From a checkpoint of a small mixture-of-experts model trained on Wikipedia.
Experts: 96 experts in each of 9 layers, a sigmoid router, a shared expert of 128 neurons.
Training: a variant of Adam for the experts, 619M tokens, 4719 steps.
Below are experts of layer 4 (counted from 0) of a mixture-of-experts language model. Rows are named router (the router's row for the expert), down (a neuron's output weights, with its number) and show model dimensions 0-31. Each number is 128 + 24 x the weight over its row's rms, rounded and kept within 0 to 255.
After each expert's rows: "comes before" lists some tokens at least twice as common just after its tokens as in all text. This comes from a sample of Wikipedia text that the model never trained on. Tokens count by the router's weight.

# expert 43
router [106 162 115 137 108 134 170 164 132 167 132 144 164 139 154 149 112 142 143 107 109 135 153 130 149 131 130 109 154 178 159 119]
down0 [131 123 149 140 161  99 124 120 142 124 109  90 135 117 142 119 148 132 134 129 103 134  89 150 140 135 175 137 146 130 129 184]
down1 [139  93 114 153 135 114 110 141 152  92 139 100  98 122 155 104 140  86 118 132  86 112 155  85 137 103 183 105 119 116  82 145]
down2 [114 171 163 166 116 120 153 136 120  90  84 121 106 157  99 103 130 138  99 170 138  93  99 109 107 161 118 165 132 104 109 120]
down3 [134 163 136 137 159 114 140  88 133  97 140 100 101 120 142 110  86 135 132 161 146 106 167 137 101 101 166 104 125 111 108 173]
down4 [179 115 118  72 155 113 163 160 132 130 115 147 111 141 133 148 124 150 167 137 101 133 125 118 148 104 119 147 122 131 131  87]
down5 [146 122 128 173 103 133 121 113 116 154 114 126 125  79 127 144 142  91 107 117 133 122 104 136 110 162 146 118 100 142 132 132]
down6 [105 158 118 131 155 146 147 122  75  95 146 129 132 133 124 111  91 101 131 164 124 104 147 147 137 113 129 113 197 132 157 132]
down7 [126 111  98 125  71 142 107  65 170 122 150 144 113 170 129 158 111 152 120  95 124 130 113 119 139 151 127 137 130 134 107 130]
down8 [127 136 103 130 113 142 126  88 157 130 122 104 128 131 156 129 100 150  87 152 157 171 108 156  89  93 105 132  82 159 106 171]
down9 [145 141 150 113  89 139 106 168 145 157 154 137 106 129 146  66 104  75 148  93  92 154 108 158 179 115 139 151 140 139 128 111]
down10 [136 122 104 143  89 139 149 161 142 167 155 127 137 114 131 165 142 118 121 107 119  76 109 152 121 121  79  96 151 110 151 127]
down11 [146 103 131 103 118  94 131 100 162 105 141  93 135 112 139 117 116 145 120 145 106 184 159 167 145 118 156 126 116 113 122 154]
down12 [ 53 148 126 153  93 135 108 131 175 141 159 147 149 165 125 110 117 116 124 127  97 110 114 129 126 131 135 105  80 149 120 147]
down13 [142  75 118 142 125 124 124 127 117 114 106 149 177 133 101 167 165 125 129 126 180 132 140 121 149 106  80 157 131 155 111 150]
down14 [146 119 132 141 125 140 118 127 126 154 134  82 109 103 152 131  78 147 111 136 119 121 148 114  94 116 125 135 139 169 109 106]
down15 [152  82 131 109 115 148 145 116 139 165 115 164 106 131 123 140 128 118 143 114 175 122 105  96 120 114 124 158 122 140 178 120]
down16 [111 108 114 131 113 157 138 172 128 125 100 142 116 135 134 127  80 131 123 119 111 148 109 144 145 132  99 156  90 124 137  89]
down17 [142 115 154 120 129 135 141  72 124 116 160 124 136 153 151 126 123 148  94 155 161  96 164 174 160 137 137 108 109 137 105 159]
down18 [171 158 142 132 134 120 132 130  87 140 161 140 140 140 118 159 150 130 145 103 132 158 134 110 171 189 138 140 132 117 115 163]
down19 [147 126 106 107 112 125 102 158 101 163  85 119 136  99 108 156 138 137 122 109 105 150  72 106 179 155 129 121 122 128 139 141]
down20 [ 96 106 136 137 134 111 152 103 153 178 154 153 148 150 140 116 137 133 184  91  99 142 166 163 133 144 115 116 114 140 135 151]
down21 [104 126  85 120 106  99 156 112 115 125 134 104 125 124 115  97 101 108 110 146 135 158 137  90 140 126 186 149  91 125  97 110]
down22 [155 122 143 132 116 151 141 117 140 143 149 111  93 114 107  92 113 122 163 109 116 122 172  71 130  90 181 155 121 122 119 131]
down23 [140 174 136 116 108 124 141 166 139 131 128 145 118 108 105 129 125 123 130 113 100 102 119 146 122  99 135 134 133 160 104 150]
down24 [132 108 133 146 103 154 135 120 115 132 161 120 140 145 130 136 133 112  95 114 114 110 114 130  54 142 153 133  94  97 124 118]
down25 [127 144 124 150 168 103 146 129 147 135 137 123 133 136 111 103 112 113 146 142 124 145 109  84 142 141 163 123 110 122 140 130]
down26 [133 105 130 177 127 108 163 156 126 157 127 137 117 150 127 136 128 130 147 118  96  91 115 141 167  86 133 125 183 102  77 122]
down27 [145 115 111 170 132 141 118 142 103 161 101 119 155 109 167  59 120 122 121 146 119 109 132 133 123 128 204 158 145 121 100 133]
down28 [109 136 111 114 132 201 108 120  78 138 143 145  70 143 133 130 109 114 128 144 123 115 153 117  87 142 115  98 125 100 116 150]
down29 [134 150 129 156 158  98 134 107 122 119 138 106 116 100 137 141 144 110 109 140 153 114 146 128 126 120 168 118 130 138 131 201]
down30 [119 128 102 137 130 190  85 126 102 157 161 159 156  99 131 133 117 110 134 120 136 152 106 112 120 171 136 130 125 156 173  85]
down31 [166 104 141 110 113 109 116 124  93 129 117 164  96 122 143 136 139 140 113 126 164 133 163 122 125  83 159 161 138 111 176 147]
comes before: "==", "|", "===", "The", "In", "-"

# expert 24
router [106 181 134 166 142 177 143 132 152 141 135 131 178 163 159 148 120 163 132 142  95 143 143 160 153 101  99 126 124 196 151 154]
down0 [132 153 150 150 149  85 136  97  85 138  90  74 129  76 114 145 129 118 128  99 132 144 141 173 126  80 115 101 162 135 113 137]
down1 [149 145 173 128 128 108 157 159 133 154 126 128 121 119 128 148 124  95 150 136  78 127 171 124 134 100 112  91 137 125 131 152]
down2 [135 142 121 100 134 146 118 153 124 117 170 147 136 138 113  84 147 110 120 107 166 124 126  85 123 129 149 115  97 151 128  79]
down3 [110  82 118 116 107 104 158 118  95 183 120 105 162  86 100 105 115  84  95 115  84 124 113 116  93 105 143 134 109 132 118 147]
down4 [123 145 152 140 183 142  98 120  86 116 147  93 112  63 123 117  71 118 128 145 126 156  95 160 135  94  94 165  87 125 170 146]
down5 [122 148 139 159 132 110 120 124 107 122 164  79 102 106  93 122 153  92  91 113 102 148 134 160 108 112 175 119  73 114 167 129]
down6 [132 131 135 164 164 126 178 132 116 135  97 106 116  98 106 133 155 132 134  96 101 116 108 144  99 135 102 177 130 143 136 104]
down7 [132 113  88  89 106 119  91 105 131 133 136 177 119 132 134 153 171 126 134 116 147 105 134  96 130 161 161 138 129 117 138 122]
down8 [138 144 151 125 117 161 167 132 105  94 131  87 136 127 119 102  94 173 119 107  99 135 111 172 149 112 117 123 141 118  92  94]
down9 [111 116  83  81 158 170 161 130 129 129  95 136 120 102 171 140  96 139 128 101  85  86 127 137  85  85 123 115 112 145 100 125]
down10 [122 133 141  83 128 115  95 131 108  96 130 153 142 150 112  98 108 141 129 131 151 153 124 127 122 110 139 134 133 107 138 128]
down11 [125 110 119 143 128 167 116 139 119 139 169 182  89 140 121 114 139 149 122 124 151 137  90  94 151 116  85 140 138 141 115 120]
down12 [129 105 109 133 107 122 113  99  83  95 129 128 124 144 121 117 151 142 137 119 119 107  79 139  60  99 158 109 155 135 121 154]
down13 [154 152  90  98 108 109 114 154 126 135 129 157 137 142 151 130 182 132 116 102 148 120 104 110 118 165 160 116  86 146 150 139]
down14 [176 115 142 121 154 146 115 129 163 153 136 140 118 104  83 132 101 125 115 115 122 133 149 133 159 139  98 102 116 122 155 121]
down15 [109 129 112 149 124 109 152 118 174 153 103 143 130 152 122 148 113 122 101 143 126 133 129 124 142 110 131  74 106 105 115 115]
down16 [123  86 122 163 121 156 125 101 133 124 130 107 105 124  97 109 123 128 124 101 107 109 163 160 144 163 118  97 134 111 115 138]
down17 [120 124 149 144 134 129 114 140 132 101 130 165 111 124 101  97 124 118 119 122 167  94 100 158 108 115 134 131 159 150 133 157]
down18 [157 152 109 158 107 123  91  96 112 131 110 142 136 122  99  85 139 140 120  91 130 141 125 132 112  94  64 104  93 155 120 111]
down19 [123 151 128  95 144 151 174  98 154 104 141 127 153 171 108 136 128 143 136 158 133 143 101 129 176  83 134 124 122 120 149 129]
down20 [119 122 177 120 135 127  81  86 105 137 137 120  88 157 122 101 117 137 104 173 140 129 144 142 102 169 117 141 166 122 133 168]
down21 [131 128 145 140 118 169 168 107 149 160  74 104 187 133  93 148 126 159 124  87 103 144 144 115 178 140 123 133  81 190 136 156]
down22 [105 150  85  98 126 117 131 107 131 124  87 167 115 152 167 115 134 123 137 113 132 105 128 119 162 197 155 133 141  97 124 145]
down23 [128 151 110 106 153  87 172  89 114 134  92 164 158 126  90 106 142 156 135 136 161 138 106 108  82 134 146 119  88 137 101 136]
down24 [140 103 138 128 155 139 167 122 121 138  82 125 126 144 138 150 141 182 128 129 138 135 130 129  95  72  73 109 115 131 140 124]
down25 [131  83  97  99 158 151 122 106  53  71  93 144 160 115  69 120 121 170 119 122 136 148  91 130 114 124 125 138 131 113 142 130]
down26 [136 157 111 101 122 105 116 114 122 136 131 120 105 158 110 111 131 110 101 104 116 155  98 124 111 134 156 151  92 105 158 159]
down27 [154 115 107 127 130 121 160 106 123 138 125  91 145 131 113 128 143 109 139  77 130 123 124 128 142  73 150 113 120 156 140 116]
down28 [111 142 171 120 113 142 123  80 155  82 117 133 115 136  86  96 110 141 125 115 148 158 111 148 134 151 101 108 139 106 122 108]
down29 [123 155 143 152 132 127 154 144 114 121 146 105 149  76 121 132 122 104 130 121  81 123 163 175 158  83 117  82 131 131 158 133]
down30 [137 127 125 120 158 124 177 137 126 179 124 116 141 127  96 109 138 140 122 103 106 152 117  95  93 147 106 115 102 111 126 164]
down31 [101 165 102  86 123 157 119 110 123 100 132 128 119 165 113 112 142 137  90 130 163 117 135 119 100 149 158 136 104 129 134 139]
comes before: " |", "|", " (", " and", "-", " is"

# expert 20
router [111 166 109 109 104 137 160 129 162 171 163 135 137 172 113 181 119 144 155 107  99 128 145 163 135 144 134 110 141 177 141 167]
down0 [145 124 119 123 121 120 174 123 150 130 132 130 135  77 142  96  91 107 118 103 126 125 100 153 119 109 206 122 110 163 153 129]
down1 [137 117 135 129  73 155 155  88 104 149 133 158 146 121 108 103 136 144 136 138 117 152 149 115 129 130 112 123 181  97 179 136]
down2 [ 89 149 136 120  51 117 138 132 127 147 165 122 138 141 170 121 148 116 126 160 102 139 126 133 164 124 103 169 146 150 133 113]
down3 [125 165 131 141 145 161 164 138  80 120 132 128 133 144  91 134 169 150 131 132 147 132 140 164 133 117 142  67 136 130 107 130]
down4 [141 116 126 117 128 136 113 108 153 144 132 163 120  85 102 121 127 133 155 117 148 133 141 125 135 141 123 147 140 168 119 137]
down5 [145 176 125 156 138 165 133 117 135 126 168 111 143 122  88 143 106 112 108 170  98 167 111 139 174 101 115 112 157 148 125 123]
down6 [108 159  93 102 149 100 103 175 137 132 135 117 125 116 170 124 167 149 155 130 152 128 147  96 112 165 188 135 132 135 139 100]
down7 [120 139  97 125 132 144 121 155 128 135 108 127 134 144 146 148 141 122 104 133 106 125 132 117 138 129 134 123 139 169 113 113]
down8 [116 137 108 166 104 120 146 134  98 140 116 116 100 143 103 168 192 118  97 184 118 130 130 122 126 103 160 143 121 124  89 107]
down9 [126 148 131 124 132 150 158 108 161 128 122  90  99 132  99 168 156 100 170 154 130 147 103 121 119 191 147 113 140 146 137 129]
down10 [123 182 164 128 111  95 106 105 101 130 171 147 142 124 129 131 132 102 111 154 134 114  95 138 133 138 134 125  67 140 100 137]
down11 [150 130 111 126 127 109 100 148 126 129 109 156 156  75  88  96 149 160 115 162  98 116 155 156 143 118 151  89 121 136 109 148]
down12 [129 134 131 154 135 121 147 129 113 136 108 103 102 143 122 152 114 148 142  84 124 105 173 114 113 115 110 145 149 184  93 106]
down13 [103 114  98 117 155 134 144 131 120 175 134 145 145 111 147 101 133 146 146  86 153 113 114 113 126 155 146 123 133 138 120 121]
down14 [137 127 166 119 102 116 154 140  99  84 151 156 119 131  88 152 147 100 158 117 140 171 125 103 101 105 162  98  96 139 154  99]
down15 [152 134 123  83 112 127 111 121  67 153 114 141 107 126 171 156 152 118 141 144 138 111 100 148 105 127 104  63 112 121  94 138]
down16 [141 127 122 131 148 114 147 146 151 145  81 151 172 135 140 107 117 193 172 155 139 102  72 124 127 143 160 110 147 157  97 137]
down17 [127 160 143 166  78 133 126  94 142 119 107 143 129 142 152 109  90 145 173 155  94 128 140 150 112 142 111 148 124 170 107 104]
down18 [105 107 126 135 150  96 110 131 195 171 104 127  96 136 109 103 121 116 110 170 120 155 128 171  99 133 140 162 107 151 155 130]
down19 [134 162 113 102 118 109  94 105 130 117 145 148 148 114 154 102 125  98 123 131 157  43 158 165  95 140 125 107 151 101 133 161]
down20 [147 133 127 115  90 121 112 162 132 143 118 137 148 164 124 137 102  85 127 111 121 114 102 126  97 117 120 125 124 110 124 136]
down21 [111 118  83 101 124 130 121 111  99 135  99 134 113 151 117 138  94  99 145 136 128  95 107  92 110 154 123  67 143 108 117 122]
down22 [122 125 102  76 137 124 127 143  88 151 125 113 115 126 152 121 118  94 126 150 130 100 120  81 118 142 151 121 133 126 106 131]
down23 [155 108 111 100 140 151 156 126 140 133 147  97 123  89 140 150 119  66  99 129 109 124  94 132 116 117 132  84 107 120 109 104]
down24 [141 104 130 136  87 115 119 102 113  95 102 145  68 194 143 148  86 147 139  87 124 122 133 109  95 134 124 123  93 146 129 144]
down25 [117 128 101 135 135 109 146  92 132 129  96 111 105 133 173 131 125 158  92 137  99 107 126 123 112  98 119  91 114 164  98 137]
down26 [ 77 133 187 119 102 150 122 153  96 148  94 105 144 147 114  86 109  72 136  93 142 127 139 111  75  95 126 127 151 131 139 133]
down27 [136 128 107 140 156 103 158 126 125 112 110 124 113 115 118 128 151 121 160 142 156 163 112 143 136  96 110 155 153 125  99 129]
down28 [ 91 109  81 133 146 108 117 101 162  75 118 187 137 125 173 112 123 166 141 108 139 143 108  86 135 149 146 116 189 126 113 143]
down29 [178 162 122 120 164 160 173 140 126 114 115  98 108 119 150 157 146 189 154  94 107 152 158 108  97 118 103 103 124 134 108 136]
down30 [128 144 159 109  91 137 108 164 168 171 115 134 149 139 134 140 125 123 176 151 141 167 144 141 140 111 114 158 165  72 111 167]
down31 [127  93 143 136 130 168 120 145 153 133 150 139  92 120 103 134 107 123 144  90 142 133 111  92 126 114 173 152  82 128 122 134]
comes before: ":", " name", "–", " code", " zone", "):"

# expert 52
router [ 83 142 102 137 119 110 106 146 132 122 134 148 203 153 145 163 120 131 132 134 134 135 130 125 145  95 119 144  89 164 156 127]
down0 [113 159 144 153  97 128 106 134 171 126 145 114 159  99 142  94 135 110 128 108 124 121 131 138 132 131 129 124 121 134 149 160]
down1 [116 156 134 185  68 114 112 102 100  95 125  98 149 186 148 103 124 142 119 123 124 189 178 172 111 131 120 120 147  71 158 101]
down2 [135 142 107 156 163 125 132 164 129 153  89 164 139 157 113 133 148 120 142 127 129 137 124 103 122 122 123 119 122 112 137  72]
down3 [ 88 144 149 113 117 127 167 151  97 146 136 145 117 125 169 112 102 102 132  93 115 147 131 116 161  83 110 131 133 149  96 131]
down4 [ 60 142 121 141 129 130 132 161 155 154 115 112 119 115 126 158 138 150 166 162 125 117 136 104 106 117 135 134 139 133 148 138]
down5 [153 110 112 117 170 170 118 126 118 123 172 160 115 139 127 139 156 105 137 121 130 175 186 220 139 143 128 137 149  99 118 141]
down6 [154 124 161 122 132 127 110 113 173  94 121 154 131 129 136 150 134 161 124 115 148 107 120 133 128 120 102 138 121 158 144 175]
down7 [137 116 125 114 144 101 144 152 104 168 142 118 137 118 109 116 115 141 131 111 116  95 128 176 156 132 154 137 126  95 120 168]
down8 [115 135 149 130  81 142 128  92 119 139  91 113 121 120 167 118 111 120 113  95 155 156  83 128 153 127 154 134 114 111 121 111]
down9 [161 168 131  95 109 103 149 130 147 130 136 121 130 140 102 146 130 136 148 139 127 112 134 147 126 174  75 133 123 107 121 131]
down10 [174 113 106 180 132 129 143 106 144  94 166 124 113 113 135 150 102 137  90 164 171 133 155 121 118 138 129 139 152  70 103 119]
down11 [150 130 114 142 149 101 131 126 114 162 132 132 105 140 166 138 164 113 122 129 171  94 117 154 170  97  82 110 133 118 187 108]
down12 [152 152 154  99 135 133 138 142 120 178 169 150  85 116 106 138 117  94 128 101 131 150 113 152 142 109 173 156 122 114 150 132]
down13 [125 107 140  85 162 123 150 149 131 165 142  67 136 165 142 134 146 101 122 141 170 103 101  85 121 125 111 108 146 109 137 150]
down14 [104 119 157 111 154 120 134 105  98 139 128 147 113 155 121  79 158 111 172  94 106 134 137 143 104 131 117  80 115 131 149  69]
down15 [110 140 127 144  95 126 110  98 137 144 124 148 107 202 164 117 107 143 101  79 108 129 138 133 113 115 195 110 150 148 136 122]
down16 [122 128 129 123 111 108 134 109 160 111 108 140 121  91 125 105  98 157 146 133 129 118 136 162 134 110 136 143 156 136 151 146]
down17 [142 132 118 138  77 132 118 153 119 103 120 129 136 127 113 132 124 149 127 144  97 132 158 106 145 149 134 129 160 131  85 159]
down18 [147 100 107 170 112  97 136 125 164 104  80 112 125 125 108 105 135 121 145 146 146 133 141 103 133  96 110 142  86 112 142 127]
down19 [169 147  82 155 138 151 139 129 173 143 152 133 163  96 132 133 137 109 165 167 144  84 169 120  90 101  93 130 124  98  85 159]
down20 [153 140 123 142 153 169  56 114 119 161 111 114 183 122  68 125 173 144 117 164 127 150 120 143 143  90 134 173  89  97 112 126]
down21 [125 129 117 123 110 137 105 144 129 135 143 134 127 157 153 103 112 121 114 144 167  91 110 113 116 172 131 109 142 106 149 177]
down22 [127 165 151 109 137 102 155 123  75  88  83 120 160 184 132 139 145 135 150 145 143 144 109 178 132 159 102 111 112 153 129 133]
down23 [156 153 153 149 114 127 136 132  94 129 101 143 136 123 165 120 119 138 112 106 116 159 125 161 120 126 138 112 135 132 114 127]
down24 [137 149 128 150 139 110 119  93 110 155 124 133 137 131 149  99 132 132 147  90 146 131 125  90 115 110 132 108 151 140 162 108]
down25 [110 110 100 122 138 160 149  60 126  95 102 106 117 153 139 122 135 124 127 144  84 144 167 168 127  63 102 106 133  96 105 103]
down26 [141 143 137 146 134 149  98 163 131 132 150 160 122 114 146 144 136  84 139 112 105 106 157 150 140 124 119 119 167 133 155 165]
down27 [104 169 105  62 108 126 132 137 150 176 114 120 154 123 131 122 174 126 131  84 129 114 124 120 109 148 176 127 136 203 130 142]
down28 [113 153 149 159 147 137 175 134 155 127  96 110 135  81 147 139 138 125  92 170 129 137 158 149  94 131 137 123 117 165 154 132]
down29 [145 132 137 157 149 129  87 128 136 106 135 144 161 103 151  89 158 110 100 125  70 147 157 142 143  94 140 146 119 143 162 129]
down30 [114 143 128 122 154 120 129 127 162 163 123  95  94 124 107 101 126 127 114 125 125  82 130 108 160 124 148 121 120 137 146 110]
down31 [168 172 139 144 115 160 155 167 104 160 146 206 141 127 124 146 134  78 110 123 118 130 141 124 120 122 114 109 144 126 127 149]
comes before: "\n", "==\n", "=", "==\n\n", " ==\n", "\n\n"

# expert 8
router [118 171  99 145 111 146 139 101 180 141 108 169 173 145 144 164 140 172 160 115 131 158 157 138 180 116 105 122 102 174 133 148]
down0 [128 127 143 160 161  79 167 132 135 157 200 156 157 122 150 133 153 121 147  95  94 114 143 146 140  98 115  95 137 149 113 167]
down1 [130 110 116 129 138 114 121 136 135  88 137 142 144 124 101 110 129 127 131 161 147 136 150 140 112 145 100 148 145 129 119 127]
down2 [137 143 160  96 154 122 105 107 108 103 108 147 127 145 151 132 104 121 147 162 114 119 154  76 125 147 146  94 145 120 138 115]
down3 [106 143 105 180 130 114 133 145 101 108 155 106 131  75 116 126 170 122  83 159 153  84 164 114  88 146 159 114 139 111 118 126]
down4 [116 140 143 131 135 120 119 125 109 110 118 144 106 108 149 144 114  89 102  96 109 141 131 152 133 150 129 131  86 123 118 149]
down5 [124 177 165 129 132 140 112 109  88  83 105 134 126 107 159 147 123  83 112  45 130 113 150 100 116 166 150 139 115 124  96 126]
down6 [127 129 150 122 113 104 145  99 110 174 133 109 118 150 132 106 151 120 155 117  93 112 128 148 121  90 137 113 136 134 178 128]
down7 [ 97 155 118  93 168 122 145  97 112 117 131 135 137 126 157 126 141 159 146 143 157 119 105 156 109 120 120 153 170 132 127 108]
down8 [147 112 119 127  69  93 150 137 144 133 163 126 132 140 127  94 119 113 153  99 121 133 123 181 156 157 133 123 172 140  99 148]
down9 [124  89 153 113 114 130 140 138 112  95 114 130 126 119 135 124 145 120 162 156 124 133  87 144 120 141 183 113 135 120 136 117]
down10 [126 145 125 116 133 118 123 130 132 136  92  98 122  66 134 100 130 153  91 154 140 131 100 149 104 136 131 171 119 142 142  97]
down11 [131 130  98 128 133 124 121 150 112 179 156 140 150 165 106 133 111 104 152 120 133 168 109 126 147  64 133  82 152 147 159 110]
down12 [ 94 168 148 133  99 125 152 149 162 139 170 144 124  98 136 149 126 132 119  87 127 135 124 118 132 146 121 158 110 122 114 110]
down13 [ 72 144 132 138 118 140 125 128 154 102 108 116 102 157 111 145  83 182 150 139 109 182 111 153 130 155  93 144  92 111 178  92]
down14 [138 116 122 131 104 112 121 124 154 120  94 160 132 133 139 144 162 105 155 127 170 161 137 145 112 140 152 106 164 137 171 140]
down15 [129 163 136 141 139 131 130 109 121 154 119 148 154 117  98 154 132 135 104 156 155 111 129 129 130 135 111 117 104 137 119 145]
down16 [132 126 140 137 110 142 122 120 118 121 118 122 112 120 104 138 122 142 126 117 117 165 122  87 140 145 126 175 149  76 108 129]
down17 [130 122 143 120 124 121 162 133 109 132 134 125 128 142  89  87 100 104  89 112 178 142 138  96 108 138 137 142 127 112 146 115]
down18 [ 91 173 140 149  80 152 145 146 152 125 194 166 134 121 132  94 159  99 146  87 150 123 143 170 144 124 104 115  89 148 149 106]
down19 [143 163 149 141 130 119 152 111 143 128  89 165 112 139 151 137 161 135  77 116 171 117 129 117 110 110 152 120 137 157 108 121]
down20 [133 104 123 129 149 186 152 163 145 152 148  87 127 124 134 125 154 141 111 112 107 171 139 133 109 159 164 103 116 128 158 114]
down21 [138 108 133 150  93 156 150 156 159 134 133 109 127 129 103 118 133 119 146 115  86 139 152 151 119 123  77 140 121 140 149 120]
down22 [ 98 142 134 139 154 170 103 135 111 118 142 114 139 130  95 128  58 119 135 105 101 147 124 118 127 123 138 155 154 108 135 136]
down23 [111 132  91 115 146 151 150 158 177 124 168 127 148  93 144 141 100 166 108 165 149 125 130 138 134 169 135 158 101 126 112 119]
down24 [189 156 163 108 165 149 144 152 161  97 134 140 124  96  99 138 129 137 109 108  97 120 112  85 139 146 145 132 121 120 144  90]
down25 [161 119 118 106 138 132 133 133 140  93 119 108 116 126 120 131 140  71  89 129 163 147 140 130 148 188 134 148 106 130 162 120]
down26 [ 82 144 156 156 110 131 123 142 135 145 145 100 110 159 103 113 150 164 137 104 104 120  83 137 146 110 158 129 138 115 142 142]
down27 [109 177 123 121 136 131  73 136 101 138 128 145 158 100 123 121  92 140  79 140 147 177 117 150 147 149 123 138 153 148 150 110]
down28 [134 140 122 109  88 147 132 106 130  86 140 136 117 126 143  98 104  68 152 102  63 148 102 161 134 160 116 100 131 140 141 107]
down29 [ 96 109 134 179 129 106  86 150 110 140 131 127 118 119 151  84 139 190 144 145 124  98 153  76  95 156 105 133 143 130 102 152]
down30 [125 121 147 141 124 176 127 167 110 107 120 136 125 159 128 138 134 136 170 163 110 151 138 115 165 104 139 144 146  82 138 149]
down31 [126  84 104  97 161 139 154 162 165  98 173 130 143 107 118 115 141  66  75  84 113 114 119 134 132 176 184 133 119 129 118 135]
comes before: "0", ".", "5", "7", "4", "8"

# expert 49
router [120 141  91 149 100 173 101 133 179 157 136 161 161 142 149 152 122 140 163 128  85 154 105 113 135 132 131 133 122 177 146 130]
down0 [135 123  95 114 146 103 155 124 130 145 156 111 153 124 157 130  99 142 174 133 122 111 133 135 162 114 145 153 136  98 140 128]
down1 [120 134 122 120 129 131 129 114 102  68 161 148 138 111 124 155 101 139 140 149 129 146 131 137 143 121 100 125 147 143 101 166]
down2 [115 136 136  99  86 122 128 164 130 135  77 128 134 135 123 125 158 140  88 103 145 151 114 123 128 156 102 108 104 138 137  80]
down3 [138  96 128 152 141 113 173 137 123 140 169 135 133 107  94 159 131 149 130 110 125 109 181 140 124 109 122 109 111 118 104 150]
down4 [105 116 102 156 129 145 104 126 138 101 115  86 116 124 162  99 123 130 103 133 121 110  91 126 128 166 147 122 120 144 120  96]
down5 [137 145  99  97  86 127 120 151 154 165 109 122 142 108 135 136 162 146 143 112 109 119  47 116 151 102 114 127 133 105 159 139]
down6 [130 152 139 128  91 140 133  51 118  98 149 146 119 157 117 133 127 129  74 112 164 103 146 112 101 142 142 130  81 128 128 144]
down7 [108  85 145 134 115 130 122  92 123 136 117 106 139 183  77 138 112 145 117 129  99 101 119 127 125 126 146  97 191 116 116 117]
down8 [138 149 131 166  89 134 136 101 112 143 146 122 125 141 127 137 128  90 124 104 100 118  89 133 115 133 117 109 109 142 168 101]
down9 [131 151 106 138 149 138 185 120 113 156 134  98 147 121 165 138 121 116 141 164 133 132 100 113 178  92 183 121  90  92 148 124]
down10 [147 124  84 141 120 108 132 111 131 120 165 124 119 142 151 116 108 139 159 115 130 108 158 118 157 125  93 159 111  99 143 122]
down11 [133 181 139 153 132 119 125  92 187 142 127 110 111 171 161 153 140 142 146 109 138  90 121 109 167 130 164 107 117 117 106 130]
down12 [194 144 160 120 129 141 131  76 102  73 152 134 123 138 133 132 136 124 164 159 149 134 137 140 152  90 115 110 206 135 122 184]
down13 [104 165 113 132  88 142 157 161 157 134 108 100 118 104 168 113  89  92 156  63 149 134 140 138 109 157 105 140 123 109 171 137]
down14 [128 119 130  57 148 133 127 141 153 154 120 116 155 159 129 145 162 144 136 102 122 138  92 152 116 114 138 124 146 108 125 113]
down15 [158 147 114 134 128 111 128 103 130 122  91 169 147 111 144 158 155  93 133 125 113 127 111 136 143 133 158 105 111 115 130 112]
down16 [ 74 140 110 108 144 138 113 129 124 189 135 138 127 140 112 133 133 127 105  64 117 112 100 112 117 159 143 155  81 112 165  97]
down17 [126 130 139 148  99 165  96 139 140 122 153 144 102 127 143 124 143 146 149 108 106  85  98 145 107 136 128 125 111 129 131 144]
down18 [167 131 124 125 110 109 137  83 119  93  89 112 130 131 151 138 125 116 112 112 139 127 180 107 158 168 140 100 121 148  91 142]
down19 [116 115 150 154 149 147 159 114 127  93 144 106 144 172 132 151 101 133 163 176 146 161 140 132 146  71 115 119 188  86  81 114]
down20 [116 143 119 140 104 140 101 159 148 185  99 155 113 124 107 112 149 126  94  91 120 124  95 131 121 153 134 105  99 131 153 123]
down21 [129 144 150  98 126 146 169 161 115 103 130 141 159 104 147 112 147 131 130 143 144 143 149 140 122 172  89 191  95 165 126 175]
down22 [135 110 126 110 135 113 174 139 111 112 145 132 142 157 141 130 177 145 137 131 131 149 165 146 118 125 167 140 158 121 130 153]
down23 [117 138 151  90 127 109 161 128 115 109 106 101 161 132 127 148 153 145 148 147 144 124 186  91 102 103 171  77 164 118 123 121]
down24 [141  57 106  93  65  95 125 118 128 140 103  71 124 147 161 100 136 124 117 123 147  89 115 105 121  86 169 126 117 122 176 136]
down25 [103 154 125 102 130 137 115 171 129 113 151 135 167  96 137 126 116 179 158 162 131 124 148 141 131 123 105 126 168 145  94 153]
down26 [129 120 104 115  90 115 126 111 116 152 113 109 141 152 119 115 175  95 112 107 136 126 109 120 123 148 143 109 100 116 153 105]
down27 [111 115 151  87 105 132 122 146 109 116 119 122 160 135 109  91 108 149 143 171 107 121 164 108 111 148 173 141 151 105 167 144]
down28 [140 134 135 151 161 148 117  66 114 147 102 118 128 133 151 102 140 124 129 137 137 100 173 159 146 151 145  88 151 106 173 196]
down29 [143 131 160 125  93 129 123 127 117 130 106 140 115 136 116 136 169 142 125 131 150 139 149 138 109 162 132  91 149 136 128 169]
down30 [121  72 135 132 144  99  80  82 101 110 145 142 132 154 126 102 113 128 111 107 129 112 182 137 127 172 135 113 139 146 171 169]
down31 [139 174 109 128 137  88 199  89  78 102 156 108 152 109 114 128 146 139 147 162 136 143 135 105 105 133 124 136 109 135 110  94]
comes before: "-", "|", "|---|---|---|---|\n", "|---|---|---|---|---|\n", "|---|---|---|\n", "   "